config = dict(
    n_layer=12,
    d_model=128,
    n_experts=64,
    experts_per_token=4,
    d_expert=128,
    d_shared_expert=0,
    activation='xielu',
    moe_layers=[0, 1, 2, 3, 4, 5, 6, 7, 8, 9, 10, 11],
    router_score='softmax',
    normalize_top_k=True,
    routed_scale=2.0,
    balance_loss=0.00763,
    balance_bias=False,
    router_z_loss=0.0001,
    router_noise=0.1,
    n_groups=8,
    groups_per_token=4,
    init_std_router=0.0153,
    lr_router=0.00251,
    vocab_size=2048,
    norm='rmsnorm',
    norm_eps=1e-05,
    tie_embeddings=True,
    optimizer='soap_variant',
    lr=0.00589,
    beta1=0.95,
    beta2=0.99,
    batch_tokens=[65536, 131072],
    seq_len=1024,
    train_tokens=824000000,
    steps=8394,
    dataset='wikipedia_en',
)
Below are experts of layer 5 (counted from 0) of a mixture-of-experts language model. Rows are named router (the router's row for the expert), up (a neuron's input weights, with its number) and show model dimensions 0-127. Each number is 128 + 32 x the weight over its row's rms, rounded and kept within 0 to 255. Numbers have three digits each.
Before each expert's rows: "mostly gets" lists some tokens that are sent to it at least half of the time; "gets" lists some tokens that make up at least twice as much of what it gets as of all text. This comes from a sample of Wikipedia text that the model never trained on. Tokens count by the router's weight.

# expert 11
mostly gets: " (", " E", " I", " U", "I", "E"
gets: " (", " I", " U", "I", "E", "C"
router:159113130124119094109148178134178142106188146104137075122075158106140117126138080164149128147074138139181131110125124079153118025064154131134121154145131112138120062149172130103149130141136120170156116080150084110094095075118220106160114134166097098102157096156072128159105105117154178116114134101126141143161143133102196110169132099084108172147129116063134151079099127095183078176108
up16:193150092176136173166119112136087183109132152134084147134159116168142167125199103118027157141147118120138154096122082153145107143070104134113138142169144162098070181149139163054112099161125084131100149149124167150162158159138137166075156122127159130120167151114141095139078097099162161137110159085149131142044153123128147128147157092162172144109081091104168073117159126149131062146161
up17:162137068071114130116165195096160155102133122160122160083077136124081110148137148102188113120128127142103170136119142114045110110124120000136130150107143155129083101103115156165102160120135153148135091123124134137115152107147088080147120149076109075118116100120144115120077080123143108065103121117157179098142204117117093068085144143137142158120136200117185117074131116166134158164142
up18:093086152125173122174135084120112130157167179107124173187129109165110132106210116143233105162118179181137173123167124100110143145144170103085077132145163111147116141108070128089101110121070165126178110142108096094108164128099167087105097100097143154147145086161114176069114145061125108163141132091086154102085104116145106129116126079152149063151114078129137163127130085107132130092157
up19:119123130140133123126161074090118107089096121131080140116158062120143126104155151122106123107166146097152125078095147129171109114070167110199151058135158154112108132084130091117129205078108162058120101098151121137164116130083136127080075107143143130121139119112170085133170171190166145131142118095085151167094110094129151176134149051178099084105090135143139110156094098112103199195166

# expert 17
mostly gets: " the", " on", " for", " from", " by", " at"
gets: " of", " to", " the", " in", " by", " from"
router:214121130148079110163175159132155149107172137103131121150094108104133149119122041152122091164100121177180115073121130117158113107095107117146061123139133096159139106130153131118099118131184140183109162078100117161126159135134155125175095150171096116106187133117100139124162144132157163105176081102129097056176112197063203111152117148157101186120098117121155170108088093133153080154104
up1:159125092129204121103116139143161100163104119109197137160132095115131183113101095116168120169152161175076118238162153150121171147128091125111106132108147136119113165171143073135157132124133164051153155132102129123172090146156082151076141143137116096139119070136092163139171124152123109183099181180141096117154107108162081125137138094084108113143131102100172164128101102174158176157206
up2:156154173173132132119068076112123108144153121091073202085119185127082156091147106100165096108137118146154098147134122159126198133117118158140135114153109170154138149117144178079087096089171123167103100143156191115075159093139106131185107134075103112125155130159107141109110101150070120135094134127080133157096167149184099080069127109101139146071122103132083171189105106159145199172140
up3:150163126157129117154122085120062163136058119119168105177083189143095093149145140099131120184133143093105117140092131146133140117123100137163135157128135155125136141197110142194093170170101147109127166115088089123151159147157148114170156140122142120199181199154157120121238095154133103090125129092067130154131100151146144137134138066111176107107202165085102101128085102100093164142132
up4:120110148096120159077211134157094125068058116153150069148163139146140167129120112116187135123126083121118114176098116122196108125138071145117132140182186129125146126102207109157132136165109142099129123114092126134145082134155146125070109163155130059151146164105063143156171204141095141127142174122175166157165092059142079131102115105095141089174132165107147122169137121127155135184119

# expert 3
mostly gets: "k", "–", "d", "ey", "(", "/"
gets: "k", "–", "d", "-", " (", "/"
router:166097062141095127166104144166120172135217098133172079118074155084097138132127089150134122189147124143167149083110117088167118077104110092138108143142132101118126124117186129101145165116156137165114095080082085101066118128137149135096120123113019119089135086110081150160136095156104158109127124090116095151172178170143145058170099131101145169111119068060142137098121108134142116132130
up0:126112128115121147123132119113152155195147127115107100140041126123090128186108108174096131146165097169120139156124141152126114163085153126150112145135081166127196103138105123087134169097138112139122120097133120085146100144103090101124082141100047100121147143146146141154148177143163096153098093044177160115157179202174091163138059109177074119055164133132076161056120119114097147122113
up1:157170081148131134116120127115138090143157087123197159158150148112138157096105157163129120077130085103174092137103116108160078109131099159088145143146089131157150079171176080103174132146132137151085094130118176118134102116143132190140135129162084082104107161093109107163062068094070140091098194152088126041123160177143127133106089086173156141084145137108153157154208139122109106152081
up2:115166158152119139085152213141190137138122158158138111165130141180101151113171140103131132118118144116090153143211142132106064096163135152150141156044165138148136160102096140125109111136176122074062085159113136125082170174092153121120111124108120077118141089161128094163111106104131194093108173053140095134205123125126121183174160132128128195142142093124160150146153176163144161104135
up3:120111180128123110180096170148075138119160107141096142130134137111099101130130096100117193065136088116225167141117124202171120124170089088173123073152100089110168061102175108117105116158147087150098100173197086117169158135115115124111164149129106119137121097134124174102140095141106148108155114111116155160142118129149130133096148086098106102123138080052151151040069176158145148101130

# expert 30
mostly gets: "et", "er", " writ", "ator", "inn", " player"
gets: "er", "et", "or", "on", "ers", "ing"
router:144090120133083125106118201159109176157180188145157073186137106119126137112117090171110069135074118145163142040104109168150085093091130104179094136160089159140074105109181152146117173134163177138094137105126126115109114137139139122118114144096120116038131134098106158129096123149172164124161108075167119115143143208083152118162110113083107137123081154134095188169101145150094087126143
up0:078079156135149135146094146092172148089150126124123136097113113210150123129068148138172134088159106148140129112128141118136144107086124126124088119145061175154159112118141157107098133139075182088160159093152092094070095075109119117135138153075132176139152076127146116152146131050102160119075114137062153107199140089130130124146122062100147088138202160078129191125121147158128180115179
up1:102146168129176142117062135128113129121139192123083137081172095145121169131122148097125149148099029136138107109118199125113092118173131084159148082180136167127166125120134109116104121152145128181162184151139064092152153127122082143185166140145085117084108140073180150129131119108145146148115119074148154137104166092076122097119208144106109138091109123096057162135135123184194103164116
up2:105135142134149161154153105088154093067150136182211153109132137123118145086077116068138086137169207169098118110085125160169147120177133153093059090095163117125092119145111132114091151126165126161185135090091146148156096078135117079087123145119168147158163124149089174124138141164098057123203152113137090124107155118095139098101066057138132149125107126087137090131081185117125143132129
up3:143129077098176115148153162093172153158134163127064107118125133123147109192140133164148137102125101124180087105109147143133135125082155176175148173177130070102094122162139169086185135176139134082141085102155154099139130156099100155090143078188158152139148099124131161118100177141099147110131131182132159072118163184088088122166155105057071090163124147133155122097175085124114045101115

# expert 21
mostly gets: " S", " D", " M", " F", " K", " B"
gets: " S", " C", " B", " T", " L", " K"
router:154137074085091086167126125127172170118246111085122112165082132138131150125177075159138081117090117129137169149138128089149141064087131097179099150164130144183131047109168119124128155114162130149094143150108092117138132107102138117199078126118114120114191118152071175099101123149181181099161122074131133105172120191139147089164130124123100143171081135123138144120107135112163115155086
up0:094106137174152137107167119077118100114132123155183147113138156071155118124162181119191100150105108065150165133142186090154072127143141122231106126087082122138085112094117125155163154097170152107113143125178107181154151222130121139133140063140148105126168104126140109091096118108160142099126128106150152102126158091181100110103182126146137162143093134170146139142131129102062116224123
up1:150121091158125172152127123128093154160110068161090118157123150119126104069157124182101184138179093153158097182094160111097127132103100087104167073112117119165117158168149064108142153180158132181197084108081114104098145143153060180206121136140125135068115102134160112143123078079098134168177141127123103164162127115139066144104196144190138086139117102154108137119125131124151121136081
up2:184098111095120171109140181097152145160120146131160095165126127102101092106111142073083165152130190087135119137128136127085112121150170104099171167115136089109101138168183078175130112133097126121152164126116156112148104131105154105153105046121110095168097109111156089091059135163115120181165175167158192161088140036121179130063127129087140187167151098145149158128112084161144127143164
up3:142157136131117098159117114195086094079086143244139119150103112122184145128143161149140100129064157110150159176209147052114079132147065124142161133110117122164127146134100117131143136137150158041082118091120106178103115118132148115144171126082116127145112134102089097163077158152040159104135123140126120068147145095102161068103137149140159114150127129105157158066113117117150133151134

# expert 7
mostly gets: " t", " re", " for", " se", " over", " Re"
gets: " t", " to", " for", " se", "w", " re"
router:150113091161104136168131118101154140141154144079151120149132127101129104085104070153101106103086138139173105093127115162128142120078107142185097170144159109132110134134160107105061140102166118193113121046106071123105160107149103103140138107155113142096186175098057107076127101131088153080137052098115092098213124144094156123185144097158126142175076120145137131122112041136139109146073
up0:090156204138149138160091134140151132120127006089142114132066136165100116122137125149126114155159153103103075097114121160143089143185079110150151139163066162181066133124129173111121147105168121161121150149118096094171114158162084139108115148048111140126122127086108110141063117178170185157073183204107100135136109168110112179125120137153111133110143119143142090085139116104121097118149
up1:125174157127196104101134149170109179133170151111119161164130097099104157109103141149142098119119107178175079119131151127090166167147156107140126121134133133173145161153136030134128166142186079126098102115076096030140166112136197114134133077142138059160142123099132106100099159145138102102106101126123102171055200118095158125164115135086154122115122160061181162116114139099126139174136
up2:167090129122093163100108142121138125124153111165106148150155102088127161123152089136113135114141143155114085117097084148124130149068129090122087159134111134143133133174130136193086092105085186115132163072120130164109092186087145120149166137119155107151132169055120131183075146146158101102072151153059110041097138097126092120153163112157197047145078163134111079156154129143115064077101
up3:133102153129079164136171136124109069103161096119141110082072182110045121153150111077131094069139104168183134122106162056083077131136111145145151133112159126178110146147104127121087138088212139152195131135104155063178151104097157151173123113203131163118140159182102100125148136101137130094140115114144139122130102125170128198159093165126128086090132126111088136097093092148105126183145

# expert 9
mostly gets: " \"", " A", " G", "==", " J", "The"
gets: "==", " G", " \"", " A", " J", "==="
router:201129167118147146142149142135140169153194121068138084134095144118156130140150085164104119137126100126124165127129061106151092109032126135120126145204157119135090072101141117156130137123155115198127103081155139087107144116097148135177109118100129147078140127125062126074147116142128179127104129116102117136195162125108186093153115180136077115123092065144159134092114097146105052108052
up0:132121122175106114095099169143084096123161161180100097122155145083105204171137094081136063137101119107153073141081151143155127081172132152130234136093154145124092118097125095149104095172124142157130104180158116130160049120138099075093102110123105090140099119103111127119090196078134109182087110117154162150118066143120086111113121121103109144111133103124134141141111124155083058099063
up1:190096070113128067109127143120145175109137162090069160079124096088176118160138091136149169159109111129115126135175130124101096151114044146088104187180125116092083163120113149153138132118113120061127128190115174147121173172091182097150075101123080093121090104142150121124101089136143187095104100107182069106117174116118153068155146136182141118121148135123081159133170150164118084120123
up2:111085154124134071159127130115125098111152089107098066190102188165136115106118168117156112133157123082110119148121156075137144152077077102178147171159119104110140167094126116073121131069144089172080129133127118129069157091130081127145130122166110146128111128109157099151086130151100125112178172110151083107130117119182153161149090169116118071220176171106113113179137145190141049181140
up3:131138169101153120121127148150192167136127143100106080142106159129116111103100099089109144144148100111161112151120099093098122049099151173125176175165079092102174172203116144104161151148095169153101139164155189080113158132153178152108106111091121109137114128087172087120097118163101189112178191110078060115113133129071131120156096107138048148126118182126118121142185133088097095157160

# expert 53
mostly gets: " the", " of", " on", " in", " for", " In"
gets: " the", " of", " in", " on", " for", " to"
router:167113130174073117167131155143141159090150147103155119136120122136168145122107053173128086163107159149172100082140152116170125117098134128162058120159120111120136109158177110118110153144176139159095170076083094145124126122158223105171114134146113135088165137136096135109170120145156140138186111107144107035163104193070190104152138165159099145142107101125152153098079087146133061169086
up0:107148158117123198116151131109132145108172142179187103134077093181164127141135146141150113134056087154112126128155107078074139123109115115184135138107118098134077159168112143177143100112076031102111084096087142127176062134119114140109085134152138097165078074139176141150096116133171183113189148112137131119135143114129124137146054111179187190120098119120130122137106155175135093151175
up1:119137155126098081129137158099076135169069165062091176138117109156159101113103136162099126122105190137122137117136131101115137120054108148219150091079148141061158134098173106132128144074178151084084156160183137171134114089157160135138126132123134171104124098066145111128166173093136147143117090105087163133106161192085108180117107131107091178083157165175109140131088133139136177175140
up2:175097128164166153122057093092145098130142170145109044094132152040136111162134121083120145173093071186086133159116155089094115156116163108114099117176112177124146121145181186186107133129129154113142131123169103118135101107096107128132068099110135153082141121177119132094089062107099069154095111167124134154109110169195127146096105137093130117114146156132171148132104124067126088063112
up3:127139086109085123103127123178145106159145215136167109116210109104077098184124094127119108128168202098137096154109133080074167105162103077128164151149093105086178184123171123123118088137170078120130102104104154112083155126116119151118135174075139082173107175185100139073101116079068180127125132092142145104089122089139141095115139122149121146165166169123139102140096161123167148160166